python train.py --n_layer=14 --d_model=160 --n_experts=32 --experts_per_token=2 --d_expert=96 --d_shared_expert=0 --activation="swiglu" --moe_layers=[0, 1, 2, 3, 4, 5, 6, 7, 8, 9, 10, 11, 12, 13] --router_score="softmax" --normalize_top_k=true --routed_scale=1.0 --balance_loss=0.000478 --balance_bias=true --init_std_router=0.0161 --lr_router=0.00168 --vocab_size=8192 --norm="layernorm" --norm_eps=1e-05 --tie_embeddings=false --optimizer="muon" --lr=0.00177 --beta1=0.9 --batch_tokens=[32768, 65536] --seq_len=256 --train_tokens=348500000 --steps=7275 --dataset="wikipedia_en"
Below are experts of layer 11 (counted from 0) of a mixture-of-experts language model. Rows are named router (the router's row for the expert), gate (a neuron's input weights, with its number), up (a neuron's input weights, with its number), down (a neuron's output weights, with its number) and show model dimensions 0-159. Each number is 128 + 32 x the weight over its row's rms, rounded and kept within 0 to 255. Numbers have three digits each.
Before each expert's rows: a language model's description of what the expert responds to. This comes from a sample of Wikipedia text that the model never trained on.

# expert 18
It responds to: Academic and political bios. Words in biographies of academics and politicians about universities, states and offices, such as University, elected, Senate, assistant professor.
router:141181070072143091079177149135099086106084154126091136151127126159169121135151164053062155167112160113133106124126084147154134133162090127142135093130102140141114109127126118092138068127147130130116192160110119097101192098122135159188190124126161115132154193050130103190137102086065153111174116164138166102149182150188112119129172174052100172153054138172139113129096101112104130115191117142129123110160131134073153125115106160087120114070100150141159100129163127129075142106121129
gate0:161143081112109125148128132162104146183140139123144138105159132115126116164128168101177109137066128101179131059139090145141175125065133147136148077159076142093154114106199173138080136158083166161137084118129146120046185088117130113113156062157108162188125103116141107099110125112128166048132114121107012143129119107162144159134141141144101147084121150137136124198109137209124069104161121134149120090141166156128109092147100098136085124136132198158145183184157118108101124118148122
up0:118072126120085128120102138182148154144108154151105149092167137115144144117099129131144143148200147145143206109136123135102109033113112183128133136095152081104147090196152099055101137129095091162168164200117132101153114168108163123145145068065117110125131142107122115115099086106123150139182124114132166118110160141130083138170088131122174049137156120118173171108059119118177106168122164115120068140098099093138137093118087148043159089087135119185156128145171134095185095137151150
down0:037157144148164107085076102141119154172115116108145098083138101169062101105084140177135053122087167110124138180133113117090109120094101129158162101157100161110174147143147075115185139126087159139192163113133116161148172122149138082102126128163130179143142143103092120187167135121093209124170127155105158139147148142111111145094137116119131125121139192143117176146140122102194093154154070132136150101067156161116115153138095091123133169108139102072178124144125102048172096112124046
gate1:145212132086085109140184172109129133130178227156118124100125177139130136056112099071142154132151101144068112111141105070107126070101146160084099143093129151102150123149095132079146095049128067115134145169111118134177140144182136157195182157093081093142130133100155132157135121196129123160088102153180183131165190093164127111127137072119119142138098122132144107178109073104143137114099079154161124173135124131138126049143159161105135126133168152141118136144149125166132099121135083
up1:105119117178155133136111094132116085109153136204095170123098048180126159097173125150110109163117134161119090155109140139212115144120140139157160075071088132150124097091125085092122174122097107160134123131133109121100146081149147058081171164085117178150116107125141119128188086104159145130104092153106090129125108127113086095114122141059147133083089069085067140131108146155159103103076107134134128113128152103179116188198095161114177156164150165122147202138052153117135102132169158
down1:129147177102176139148129175138199188116101105119122139147073100151089137155110135103122128100107123149143147132180149181124168122073117094169112129078130173189174148119129163135111147176105123141113128189129115127126163142106120149174071080094108101138128109107161105116023168045116143092138066111127179126110150127124121185111123116112101192072120155110166126088122076111163166150118114096151124140120090106159114090122143153126195045074074106115131194114089139151091146144114148
gate2:123120102156132204128131140136140070140167133035181186156091097062125155081081145178150119151167144133121165118124138175129145069148148183146153102138109110125069168102102097071173163090114138168112169106131136135146104156136135126077155095113118112214156120068168114134104097109126110171069116145127157112108089138176138113088139124121135120090121146174121135167121167135108132130118150135113092102230135150110146126129128117113197130098129125097064161133124121102063089070077164
up2:126150125118101123134150090110124114116094155186132111107176128168086113171176153116153113186148082085164132137171130129164150108124105096108077131166171143192104117117080176130088118142127114104204185082109127099110156096127175127114120121072137116153072143187154110105144094120109184127148107091110118091183107138079106096138207063122101175138120130163184089092093114147145142100163133128137165084045110174139118139136138117161126214159081082108101098183155130123111139164183128
down2:143141118126136131103140166121098058154135115151113107215163173116107083127135113128101117172087155090124162149192116162107094129102117124086132150124132098146123108109168123162131118140177148147125093124106176112151123100100145120134115160181134181118092098117090197175144209139166109119111130118066091112084125100152068144149180120187099095118118090122132134120118130139092144093139190140135162176036130110119119145127132073155131107146171225206152103061135082117073095149117086
gate3:111150132104156129125174198157145115117133144112100130113134104099074200160157163135124110163109122119116126078118142126133125098183061166122186132124155119152124111120118105143175101170185158118136147148189137125110149143171113138162078065122121086156143105099191104130108101118109068117096094161142130142109119203064123115138161120110099083154029072103128069101118139223106143109112083125173045129086136116159130149144168073146169124144096151140173146105119097121073110139114167
up3:136136171147145134132095096153129130151141152204128130188142103107141085185092131130165122056172108171099161155088153117141104138099115119102066178113125177120110147120093131070108123126151116163134120112092104123164143163155163140082140179165107139124075168083102067166168147146103180132126136160114157131109140091149104090108207173103169134094186093125163090150122161077174123097077130094091154132172182081159184086072096118054142166135126145113127083130146175103170101119099150
down3:160142127091137077145099100093190113145080169154190139130133097121137113057126155146077138175124172144115149147146110120143124091117159116111101124122117130090132119143186175155131074151139109085115098102150163149147115149178098084028118139117103125186153124154053170125128101118131181111105080145205118115104135110173055116138215108158159116174098170130143146153095116176121142089049127087102157149140110116136203124139147151059122141104103135101111134117107129112148066165137157
gate4:104129159178138116127178076125115158144113169138131099125110164152122079140124135109080117160120166127153085173093106125171111144112085126064093100060134146192157084111146075100121109122156131182117136201202108119168166113083067192100099079142084109120125145086146154133140148131102115085144096152143146150147161109089110116124174112120137153147164121144131153132074065152160171149181143175130121120192138183092177145118114090095115108162127198145147159064107070121079123176162152
up4:097090134110122151120177156100120114151204149133090152101139121114144101135103102125161110160147141193152084159123128137171123069114153089129148138158143128154145129143128136122118152161075142128123119106130101192100087024111146066142192075138121110113138141154130092112149167141130126047102128166119092090100020129143120080196121119200112115141128135080091101173133157107161105100114085062112098127120114138154117157137095131199139158172137073192121204118110150123114090132117103
down4:092111143119149195158134144108133141116155086202164158119199154150094097120122151169119146090113128166124104117073112185167133140145189152150116134120142195111105148125164092110137108130126132100186140183092094150132107120093100147111112135097066143177162152098113059176162142063131085076189183153104133121073127095134175157099170106117106159073181097150119150099121101132167117135138128162096120113161173153084102041114127103132097085154156108093119194118056119109097110133117144
gate5:093134113176111144088176098114149083090152104201180086157165147175091148142097149142093147074100110158134150095113118170135162162113116159111083147130118128162106138128081118091145120198145148120088157117161100066090146162028143117108142132136115099091112155098124124087207150141129128209150083122174149122101152130121105090159141123116123179146090159122169112174124118099093141149152172098104085105155125113089187094076132122192122147137044123073129147139125094160151178167103157
up5:109208101128134124162147140157126138119140146158069124090135091161118143169143108162079161093083103168121107142131165133129092164075091093086149175103080178179114120167118135103109157172119111158111100149141157172139120146150084164096155102135093118140161169140135127115105141136065136112080062102078087149115101164148141122200111129188126172142151121214161142093141123133147133160110175054152056087124132120111115153099060095096086119168155091134146121127043173150099097139148088
down5:098133074114093109109148122120100120144094178113170120123071125133129129141149112111109107151115125118161090080120083145095136070178049108148101166150082146155136101164092150157146105111143176179073088112055116150108166145073150138143112181169146071115157194139071120109162073152156141201101165175116069075195128116105154136122143157085179189111129125144128132140101189086146099144095155117125144169139116142125161098154170084118176141095144100170136135207090101127136138138110103
gate6:085114152148136099095104131146170105140119122129097165149107158117233062137126136122113076113123159046102119141138170124104114172155103114155101219095134078102155117110102111127124093153178112138067164110122139059155172147134131092107100159104129108192109209105126149141083116120144144060149152076131066176177136139137155115157151126105125094175141134124132150116140174156180123131147152135176164065133141128101097128148105162153134145149136162147089066164055104113094117085176123
up6:149119086134098179110187098105142154071084187062118150072106145122150107098115167145118209091100156130090135102161104109118131134105108124142165138086111114158102105081131132111133133160155092201128137126093083126173098069106147107117121100178148215140068086132119110144133060141153116133095106101207180137068168166111158105185123128110140179048171133142145105110096075167151111123158122122103160161117117135124132153090105104123120154162180126116088155101113138094090114184129093
down6:131123150079164204123082184139122123135098089144119133159179159151113095089120123089090157140134140132145136112122134123118169120107126089142108151176113251125119130091118159110074147146138109178145115120098161112108139116188103167174147111121158094116162105148103149148116113173169121161149115123073102147090201146129089080146116113133144161103127097095184140104142140088165131135091171078114108107065105021132146172137094110115126129155113147169130043097200104115082146184131096
gate7:108184111148141123119172114159116113124099130056155079108162140134104061174108124140049103130085105150065203181125135136142151189066129150077132101109134195154080126103117070118111100131114135169111137145111097123135150133099067089108115139123116171151110137109140112180098150105160152106174114138155117088149138127118116130163164123220143190133117159193096138109155122110126138159160112079125119161158130109102127121047071142134104089090115153083173175202111153087077140119142126
up7:159234129145091125115146102140154108134103091084150124110162109179141074136110126147128090151122114094133165096163132110130118197170074122114106151124115121153083212117068142152141145116119207165074084125147106103115127175164161142144163163148141072182125131144117121104086089113140132142143161127120131099111172173099098076075114094135135134080102092138119088171164112078187125156111083065131153115186162132130118126118069111080107105143156120142178157140124179183141184118133059
down7:151129154129136126124079114180094176079116089145121103172119124183115151161137165092128117116073157124116141133192171121135176131130161139114174116098139080127101103128135170178125164140074105106088133105135123065104098115149083125164216166075079096137112143128143122153131116089058168143120147144157105126172150123134046120185118177104125133146119109116158166174131079121108105116146161158136160111130123178178168074158056081087148074154108080138151175054066135157131137150106105
gate8:121105122149085167124129139147113211161114167141196136148184148128121089114182114161076165097129121133172094082102104103137123080115135151142083124101113166153129145135217109153088110151096107093196138165091080132162159123133117133171139148143093097122129158139137086193108110090122101126133085111107097099123169159126100164146130097138100163128192129141144129121112116113161110187167114152146152115129147126141165140128138168050133087187005079130146183113111086136081064162136112
up8:112110067083153108136116098084093129148113118153128129143146136121125146171095128169120083206086116159090168123132142172144143103133119163119174095106082141138185130197194160127104140170095146171130099181123115138179120145062077161142112092157141152079109171143157119120135154133163151099141058144189058133124166103197149139124139161135152123132091184138115131113132169095155145070152091107126182077156090115162048128141120093077071105121130152151111120174148059109102146103150091
down8:085152136183179201183098132116132163111116097114138121144115109103125213142097055108164125107137090160099153134143142168103111190095138127110170141118105154102107150151100128130131178135156198068170100138113099159079151082129146104086093149180156161135175138124159110097106142091115176063132129224087120126137124103139109149067149124149073106123179112128106119146092127107096124080096163127091113137058143112121146154159141117110123121068095155137139175136140070083188158112183105

# expert 10
It responds to: Institutional name adjectives. The word "the" and capitalized adjectives in names of parties, churches and institutions, such as Democratic, Royal, Catholic, National, Ecclesiastical.
router:194166134137155105100215153152072113114093174117086190122152165093080093138134135106072155165099137094101101160159118163122174145116114146155130104138137146121087120124158109143163158113123149100140119175089053095138179091123125083183137084127187113105128081080044189077086099113158138120166101140101141158109171173169140127124144155067169126094110166156164109099103113157121148126164167137171187129130111059132118157170077093139157120129116163142135146132156125158116189084138136
gate2:165051150146142142179135128088119134151099152157157153098172196106124157136163086138171148052139119107128157159090122060094143094130168125128103135115160141129131119147121149160105067098135124178155122135122066133129089096117159111128130129073133118115113110111156142144080130109076125118139181141158101244147140052084137108186117117143140142112138151125097189132161123142126136198110168152134111090114103171147124109086122090090084078174117077119174028129161124135158135068148146
up2:094117184168153166044060138149110118127136154150131152115104077118125069116170147150103074148083118184150169137119139098097117182105166131068136160111101115136144111170138138142141181151085114180142179138176164132128100121087127101087084082138119135172106159110152097109135171120108143122073068160092159105128081097147151151123106186103159100137089104102129107146106143165145164115170082030082129147158154111119111144101112190123136144152143200103138177133048121113086171122106142
down2:115149145136138113198138136151109131131085099132181118093114135133108119150098037087129171193207104195126152130152127164094136104123137109156172123071104170125181177108121175110104076185119094136196095115128181147121178135097154143098088125090180177117132139054147144132155102127138132099141159153147099202147159096179102150111137068084152100066102111083125129173080097068141157154087075103114117117124111096132162128161162089138143136126116132146150099130131110146168103076097136
gate3:126107076125150108137125192142130161120090157112099164132203141126088145135134071085090095141134118114121112143095152126116103115140143123115109141081165083106160146076123136124110137170087166132168108128113104110131197115044108122083075177173116110093077145201171146129098182157113078062147085125125097177151183168176171135135109200114063145122122083107177190108112113091100128174131125194125095127110136150144122139152108067087158153068119115111152118134075121162140111109095152
up3:112157117118120117134132098097096177086133096127128165058123127150100104122177148097120143117152148218099152077137123101110133122102140125169152172105161211137128076154106180156114085124168144113138090173098126142163132169119090133156138111085169175116135118080100111065111136184072138076103132158129137096146154117110178047103125140164127116122148106166160180129106070097112165122135145126108152160188117111097071128071076140128141113139199230132095155125092158130136082103170117
down3:075108142159100096139118088094155170170064118122133193116155132136130119085193112094162106153126146123155113105124108106080117149110117154117141162169101102124170039077153189131138103085144121121046182149115113134130166100109118076107115128071151179140107147082155125090064148130167109125156138147109146108188158137099096080154151121115119205136147110098158111121105117133108151125169148123155216088096128186118218164126132157066142130183098113119133089119130104153135116177084146
gate4:115136163115079138115140163165157061116152091117163129166159115130117103104128142137120108177169084072149110107096199118095103141194163111119080117156177178129138104116135113161175156140149173095064114151136108150213141126110113043158163074161125114142115115059128134115115145151126167087103179149153146058149184155148137093147184085132074147140167118120069167114128136075105118146095121089126083113091087136152153162085152144157105118156206114165113153104141168121149134132178101
up4:132161115181141126080138110173116116085066107187097160140147133110131094098164125102109116089167078141158073150158135048123097122109138094148129182170128074113147138168149141107125136118119143095098154126123178113100137125107157049101147122067196099136141187068187113108128080101171137073142120143131095202128131127107089111127132123182126138153135099127127163120127099166130125137133098088122197112143053133182160178123190119155156107194124123165081187119125109111058130124133092
down4:116135070145139169090143091092090179112093140165092133134133134141123175151142128132136156104120140161094114127133116167128114109120098110067112161156113148127127142121102168113147081137095076139225110112090183177147086121081066143120118139063182139187143206200124129122207130169067129105119141125109127108136160111116114133118125125168052168133124130133139128085170163192103090111117091153096072130162149097112160103170174120074151179091125101153126077195101120128109123182102129
gate5:116077114142142102124161086121094121139167146154170164130176124088154101110126080135031159166132139119142140174143088093145157169165179131107138141144109132093094159159154097103079152119131182085125109130123131092152191109104155106170150074127060135135073073156135095137096116113056097151162107157097135147099125164155102168097126165104246112156174138122097121133146175104119163134157078163160160137139109147080102096087172133151104171204117128123102105095171111066129149136130150
up5:145140054131141106064150167082103066145198140149174101160169109148145111124100118177095170167098121097176134159103099168098088159146108111132123129100059109098096106086115170144176144120139130103103127080132150155102167116174189109144081136122143113159075087195122126119073130133156154168138125141082163137117139068148134109130146113110127128097155178166091136137114074150114093114116108113115133125126174148078115110071130156132137097133129167088055212148220112108197109136150125
down5:148157134106106122154123065074129114172150134081122173176127160116156084139188128066146145099147147108113159149119144105109124122121128144122114117037192099159120070140153106074128115150040135073122129136080100123165060118125128118148102151156132156075111140097101204085108124189140138148092168144122158134134036176156177137154111123089096111112160111155158105115123156118125146154148090144126103122093134155109194148119079119086137117151204150161174137148150150186132174128063105
gate6:111157196107100115125152166076160161188109138133144085084147135124125117157165117138154118134106158061147162119170138101079088050175127144197163108096131143132147143110162086148086168125137142083172082107126138143107124089069073097158134186120147086108100106116158169203142080125095173130171126093128163128127143158151110130109130123112190111161069132085123174159116053135148119088187114151076175098071118165155119092122129106146167105134121103127086075153182104123149137075128112
up6:100111142107167110145141165123166206145159147161138139157154091198099133117081118132122099107149115171155128162146137058150184118156096121162141196148130172115120117129116105139177136087154135149148148153103053096158102106122164118135130100111096159093138112119089139078131145084102141128153173048120185120130100142128098091119111091102158163134101107153125133136117103143167084135157144120110138105070105105066134060134081202073184101143149184084080105153159044138181178127153079
down6:179154146046161099176135153115083110121123094134112162112115089135068094133136131104127109156067126109165153053077192084123110169117154135086111137125109087050168121109123153130147125134183110179086098116143074106114117122173139124120137144160116112124186129159128129122151147176106133195148153113141190135122145120118085084058116137108097132111167146118089157148133160189188169067159114188127117170175101103091131184203111139117089102101144122114154129094110150159079130167123084
gate7:120168138135158196072095090131094208164152128152091152067112125109097102091178159142104124095124147146125121128107106150150167136104106122091071078108170195166182059136131095135035158112128095145065102193177094090168171120131133154096152082045124115162099132106159157159116092164113130052133102050138109147175183155157137138119166157120138195153103077133130114129094133111157155145131147124104139174154106147153161104129131102105140099140145109121130122150128146110129133161125096
up7:140145112155175147116129127104101176140082133171175122160113091136128186096154176141136102115090155137090154166123141127134112209138110147084157138130160156065128090179134125112024146123106112161180106074115094046134163117097167109104132091110142124147166069129149065145117097136077061126100161186069105106180153141106065100144169082152156127154101097130154122148129151116130119122097148138093128133101114097142109205137162129075110104084150083203149141143109177128133123088137108
down7:160096101136126117101179069119227143157166086109101082158065142133102085132128082169092147184136109122075055107134125125118166104149115101091133142094121117120143123160132134155129090139110158104111142112088149114206107096162150191141203099121124141144144159052124100132072101143080129115145090067139131133117166165115156168124114190082183168144193152092111113162063161139166112104188162137130128109135108178125179154133130140102144136121098094085151139091091177151110125118095119
gate8:112134110068114127167124171055128131167130122185145146110136085138115087105144126118137156163168152151126149125104102198161139139081155074095031084122118165128139170149138165112123177151104078144083147161099136114113082117099158124102084066118105147104050135107103162138092075153175136029143100106172148123112173146143110135149126162112134192106192145176124148101079100096184131088120080088117138143084127102192127091149094105113160115166110154128148115124141106122136191130143155
up8:057134162055125079175106142146110129089149148158093166088125129148116129110085156156147140183114163153108090111130117161084146097179129159160146108093165119080117094078089073146169122113091161115092174083172090152134198139096125142129122127197110137088150144144150123114097073143110147120163111167082093120089131176102150124161163095146138146103094154157147187084075121129200093176211149153119110087100174124139119098111132136140081134110123168146159076070052115141139129103136154
down8:123105165133154122116106137122141097141072111127137109165081110088118123106156134107162165161100125153136124119103092185152083144079102187090153140153136171079134174125164172084185160130075151097127197111124120093151056134132175167052094099162075158141099138203144084116109131136156151118124119124119111164173149123200120147144157104073114101090158145103143124090148032159088118136133136174131143096092122109156186074119116107145112166100184148119114123059118159145158125163100062
gate9:113140118107156190140128173100096170166184097060138161120125122140135082062156132099106073173138091100135113205122135181162149114084147130117084156104131136124153124143157105132135106127091112075135141183086171161101139101137174123154137159038111092136079133139181169120118155114129095134106068186100130171071144200155133146112070172156157132163138156122118158118139159186160118138144123070082122123166076130135121141110116196126148091158087177126064120138120090147148105150076124
up9:173113100120113109105091119105088178166152108152110075110159120088081124129166148128177169142153130096128102149109105124119134149128180136062147145102162145164159134055120177166171131098119188168165161093166041171168130164159139132119197169157113155090122162081116123225136077093122157097159134115160116162164118072046069128130101131144151121133157142130116161065108163112131163142131067149126092152189103149123115084148126105099104184102108105130168111116098110109092106132154122
down9:097090148069183063137162109124114090127143056068138107151173049120144185147123148117201117094145158125123140059060122156144158161117113119166083123121127131131104139182109118135139113144153162169157127125173153102128191178107117109142143147148094158124126123104152141084049137165132127126128103104101112072110174091169149110132160072122055134123135122162121128154161103075134102130100163184128126138097180091129141125171215130146100165133122142150110129132104174048116140098105180
gate10:105134131095132114154121092164121131127163147108124106100117164127174093101236109099141121198099087122154155076201141157156130145152143098114146132171186121078104126140099149109088062134157099152129143094186094099113163123104173171097112051156163153128127148113171109113111104088105128098137045102098094096179135169122123171175168118150083109070134127136120146131137107105176112117089128194059188142117106129137083095130074173100155142129133108120120133116134107139074115165067174
up10:147130158135106132110111142117133145108103122154113134170166115214115146173107142212084081065126080084111107213114125068111160107101136153139088184133187068134151126100086152128087134193196108115149117114105115153123134111063135085130143134121134143135098123076194150128071158135112179093131129175124163135177139117128075139156082119103176137145069179194109118181137130167157164126118142084123101110131104119117102171162129119087124101145094124104171095065139181089148133111148133
down10:075130145069102104125095178116123139156172068164150048130102146146144143059098134109172118104182095128160145088157146174096096208132131156130163097095170107170154134154062173091152139160169112060110176116147149183094161081115122164082128091115132120182163135168133098115104082119102134166158082134138179091153098108132125176117098148156143132118132079170100111134153132165160133134142121176116106080097165105067182077122116154093150115139151111079130106156119121086151072170141127

# expert 1
It responds to: Media name word-pieces. Pieces and final words of names of media outlets, critics and brands in reviews of games, albums and films, like TV, Records, Entertainment.
router:163187179179131105134115135133102122089133153197112155125076135175103189151119138093114173177147116180110135098125149162096087148113146113185176116122083091144089124079059084127160181046141103117152116129062116107105132144132167150185146161124159095104127133112116084104196051110092106151163117167104165128134096147127167162105169142105103163169119130124161123130103113117070075087112176118184119066137148098187130135167088123096122126078120102122134135121175158125079138118124081
gate1:119200074131093145085078122131146129159128084149105080113069099131147176152178135135066105120133144113183138132183155127134107154205112140112170184189117084108111126135179145115126183140118105161160098136136160140181138125115132062184143138145195136088144136125151137157141135108078136105167127145144109157109114056063138069125150101108161121097138113116135150072065172171135085142124121083151088158114147106084129117070142140143104096077108166163094154166186100150095094074124157
up1:083176170152135126142100146143190121116112114114062089131142099099161150153138139091115104118176131149125124139128172109093160196103095115144158144148138113131137186141112169160204123068090139120100152178156181127136104100177143081159152120105040125164038137142157116110136112126092125106145110133125087184102104149136109129168125150056137091072137136106105101124171140203083076127135145132119075133096102120128133140148168193132101184166081169114127126136144098056162199110143106
down1:116098125103158151169090084078097125175132138117140089104092109088130132098074075085122113128090140120125098134084156146082142157128185118134146122174133177178123119093137110144112134163175141127133118147129133141106137155138200134134103121123092209119167124094114176087146098161086141168130099091208133135145220099092126080117108168148148118144180104135147122078136096094190154130060107214082096077159117121184104137108140137093128142083141137049138153122106145095155150173145183
gate2:129135161172094078112113102078144168139157142181122154094042127096168190167111167169120112144166060115099131093114126098119099117124176026119118142126171171108135105097090097106099101105107139092154127097090164134100157138132119114096176158186095095157117137097085100150126059149116145070117075060185151126137124134137131038090137127159183178104158125139136130111125134156167133147145165077158134131110088171144134136149064151149082146109170140107136160180142125086158120144155147
up2:168125087143099193096130186161092111097103173165179128149142128142082144137101093114181166143114166166173141110127128107073048127087103215094104151130143132159174168110156121175113144149150134142144148184164099157164106115157119146139104080093138134125165157160126124067079103153076127137029161173125102066134152112093091118158117150088115076115127139131185137145154142168093152064143124089105122152175085095105103132119154132153137123075096146152101133058110151162132120188130120
down2:105121134095168145134119087143080120174156089110222116116135079111137134160106094169123142087121146133108113104125086151134127112154133131146132144116099071161192158130118137110123186102091139112141096143120140132107132098118166194170117088044058116060151129160126116116115146099201144124153054135110095163079172119087082107147116167161121104139136146138140169118182179109128129188120191132101108157191089110092186126122138135172195103182139118106156100133170065107111092158105170
gate3:143138159107082141132105117122194110131117178161120138124112151165062163132114115185117113146108103119132121112148120143129108188113145125129100140108119149126102091121109158134102090089085186139129082150080073138067130157128095181150035127146147060082138194119118143142114117181110132149171136171099165088149160168149171133125122121067146122098168113124141056087162093160122130089154147128080136115170117115078088123143200175158154121098181181136156138113042137099148042145149110
up3:126100085106145095119166127154088143096109098178139184163084109133132090077133159083201135136118145098101116129180091174036156148193144099198101085108082097073144153110136164107137131179148123149143104147083147123111153097162125081146116168075140106096152145138160157118128132188112100136093088106099120182106119110110138147105166127168102125135130107102077154173133126071123190143150048094128117177083163209160161086158065125131104151100133140155115176095106141148147106131132131
down3:114100061121093181183072121147166142113189101099163137112158169087152183145110094101143157140115075205125144080051106083105140124111142097102141112172119119124146128062083086094144184116146134147170135127072101158193144063173136110153197140135113127089166096109091117114193121106134105124082195091152119151121116100136171153157129186119130116079134147094086106131147107169159095194134160145155092126096106113125123165131136132142074125105106120109117138153103085167157132171178147
gate4:121162123135134166182079121156111167132159141096095178132123115124114185122147101144133138168083137189172175147113115106088149188096099116169147098082106141179153173118150095132075098132179125114195152115180123111164184145130087169113089194145097123077116177189122094163139157137098115091127076070129114130115075060148162178115149068159169088168065094135155130190165110100143134120115135181080129083105122115125151165101117154122090082112088093137124121186117124147112110104121119
up4:141047081100144130090088135160111138105081088143107096113184118114119093137181136154200128123128136127110093127104133137194065159142108182117102159129172154130154141149131115096147066143119174134126149162154144099120169128161167172113114118188150046137128131091113155151051153059140164100170160116152156132182129181105116165140168127141204106115124172158112143107117048111115140143166159115152084190143083096104093134162114165130168095098088139092156161121103128118118137065158091
down4:116149076125111150062114126122196176101101111087131149112101152148097170036143075139107170159151125166118163106180149122132154065129114123116132120053132109137116133133098142121072153157207077121115121102154178144094146069173152040117162131140102162088104158117168168142133114167090078148124117120096142145180136109108121095141148127103113063086143106161156140131178113188168088132157161142101204107143128133193111130134090131148120118121156155140141137120161096162049155121134084
gate5:125166137205181170136143129104119138089185101115082130182161110152098194139151121104080086104161104102157122103121187096127130137167179113103126136143185148150151092150146079071152127111106139123089132147113090134126105144065133072105090150205137167155134129111078133147145131124168127133136162107130129157109070190153127116172135139135107140120209092146090106156150101065145079141122166202082159129077114118154130141124099112043139148124156115144117131114136074180188138126158057
up5:113115148127077134116101148152090155158237145069155114093109105151087118191152104129132186099165103083140132156139106105128152091173122160105131153112123127111159100128139114063172194135097107100100143120091136125146138190099078072130114128071109166169121133091113113130114122129130087100108088144173082101099160123092113130160124151125193101156209116145079083106122106132163116142091166127096161118191090114110109133145169158186106181127145129116154189114122166131166033166133093
down5:136076093133088084067167119094102100113126120143157115098108104124143095095142103146152105093166110190149143131100167125165133148136146121133078118124141111131120127126137128107154083159143115095169063150107106134158091095148111171172133062106180106177131151097108111153132123094110187161093162189156123131098094138084110107157134104188116185127140112069109195157151116135190179155150108128129179157120119138170133119180115115128199173058084063193091099167114121172077180132065142
gate6:092118125145108196138151151132124159089090152130104131101056162101121141157096147174170166131096131155117136061173150087139136110127099136103167095144082116152119147084106091150170162176145157099050103156115049182103123113076151120151132117134067140156154131179157076125112096130111140082169122127141151073152066095176120130130132184076147152105105049102112125143115198154110092138099125166095124106090161141155125112131102109136136162130127203108193169193112154157142093150148084
up6:139126120121107093124120150125132137106141091136097191102123108118148101147098171143182135085133129114080135141135106188079142091120074168077094081162087134130113100168169099151155192132144117143166150138118123127107081143140166125125172137159114186151187084145154080124137069155054160090108095130166203071109112088148108170136099112102104109116097131126157122172106147160168088133158127142047058116141163154068173143099077114171102167115131135205161148151084180132162109158087139
down6:045178112062146095127154114182144100092121159117197123172117066094101133114164117168095114166141143158079124108152106098133102074069162116098092109083108117064154128174090164129107130183138110179130135155132098125128138179120164105150059136163088141119142112136173100116128159082135143150156123133115137144129094139128181156142127050102079154101125168161134068101166148110175128185161117167080186185114107142171113116186134195091113096148099141118113080095133156102150102120117138
gate7:152104100114119131131089113086131105117185153107119087175175134155107114142178163130080130171156176134156183155046105140153107160122141151157180142101126133160124137092108110061089173091152128141121103153154128124152043133097187109092143066143126099093127146098140090196161097130108190037116198149093121150109082111098134141120130064156092179125165171142124085156130130108074095150134126162118060147151137136166084160114108138187105127138107182108087171126138104121111094107146133
up7:130173177118100159111177097187120122133092147128102086128092093112163096125158075145128083116087098090156116147134117123153135140156109165096141168145156072147106144138154160131134133159088067153093154074102183160157191152139114140076098118073113087136165144163107169128068127158139120138112145062137106090149114124094160110071094151090124080075176110175077129094168072188179198103167161152212126119107171054142147103161144138123146118097162114105141108130106137092125084111124147
down7:134165125086134120156139066189148134147041167118082145107173173090145157112096042131109113126123174104178120128084094090112114142122179148126072175155152156114102124104134090149131137100200100146103073079107133129159089152083099144199056163155148155175124148143194105139135132122124128163145127154159027087120112130115117162092132168145166162085119091139134130123152155106142117151130109118099147111143172128161082154148126139129155139171091153131135103164103090215098089116169126
gate8:093139163098104167086121118142146140118097118120136182174148073097100166136181149163185094103101120111146090179068151127106141154123145117117125076143068105084092147074191103182130150188126135103086148150177172139108176130174155079142136152075138072127085126061124109106104094109112059113112129175106123205040091133099112116104140147129070140099145070119107180118143155168170101123118126132157123168172139161146118118137123120122134117081106139121154140172183166112162110135108069
up8:085158171166128153067119153155112149108099136191146167091144100179179136111081157125135144184058088142128107093108153098179118172135159163071186146108124079135143174109096135129135152113142139121107097140122106088097121154103164113097128128131204119114168140159111153074200144121094137080117124162115094146114119106126072149127199074112086158108138122134107069119152152170107122199130149098143163117102124097138080132161154151106094085124117070114071156158184161121123076145097046
down8:194101139114143108111162139081066137125164091106112076061112139158115119166093106177094098186190098146145092089113162103114114141096134168123171108129156193099152125199097129121161143137171127142144125111139047134126117111140145112109102123171139146154166142079045118135164162144140122157190170111150143126101122201126139107113136144090185121108079141055159078134112179150108171062116139104139149165097110073141146113129104117152109185175179093112081103113163132127154160085111152
gate9:131106097121129082156190067113151158123119161119197080118077152149133125149152184126146177191120174147100116160133033148117177136137110147146084119147138128110196115093066120151135181143153161132145106138136111143149144147112105163134045142159196120145071066112124063154131139109064135122141141164070118091156133141064155117179157123165172127175151118078110123144138140075079148092105120097130105170128089091128091127119151152079093074173130093110090146115129103135093105157112133
up9:099150156088087161109163068143137177096154124169155146126115104115135095129133104108118159133095103108108140130081185145073089164144128081192111086132141085107128134107157201122134117120169114102158109127087115165110056134104089094161151149100109097178114118126082102115145104159080116123092119059081120143042111144162109144130172147169194155132099134093123142156078126116196148148161141127176145098204153182124159153101137103156090088128160137120145176111123185156197185091151161
down9:119170170083124195095091149148085094083150107099068193120127066128156074103085114111130076100119130088138151178130151122103165120126203150114157130130165159187164100213134135067151064157147121149124136103119102128137119109153171155102074114116177068169106108168047160145107159115141149154144077130166152160100154092104109154093172111119103137130154034120104137182123141182106117138111108163107180124106114108114153145164169145125101133149141112145168133100131129118175134095083117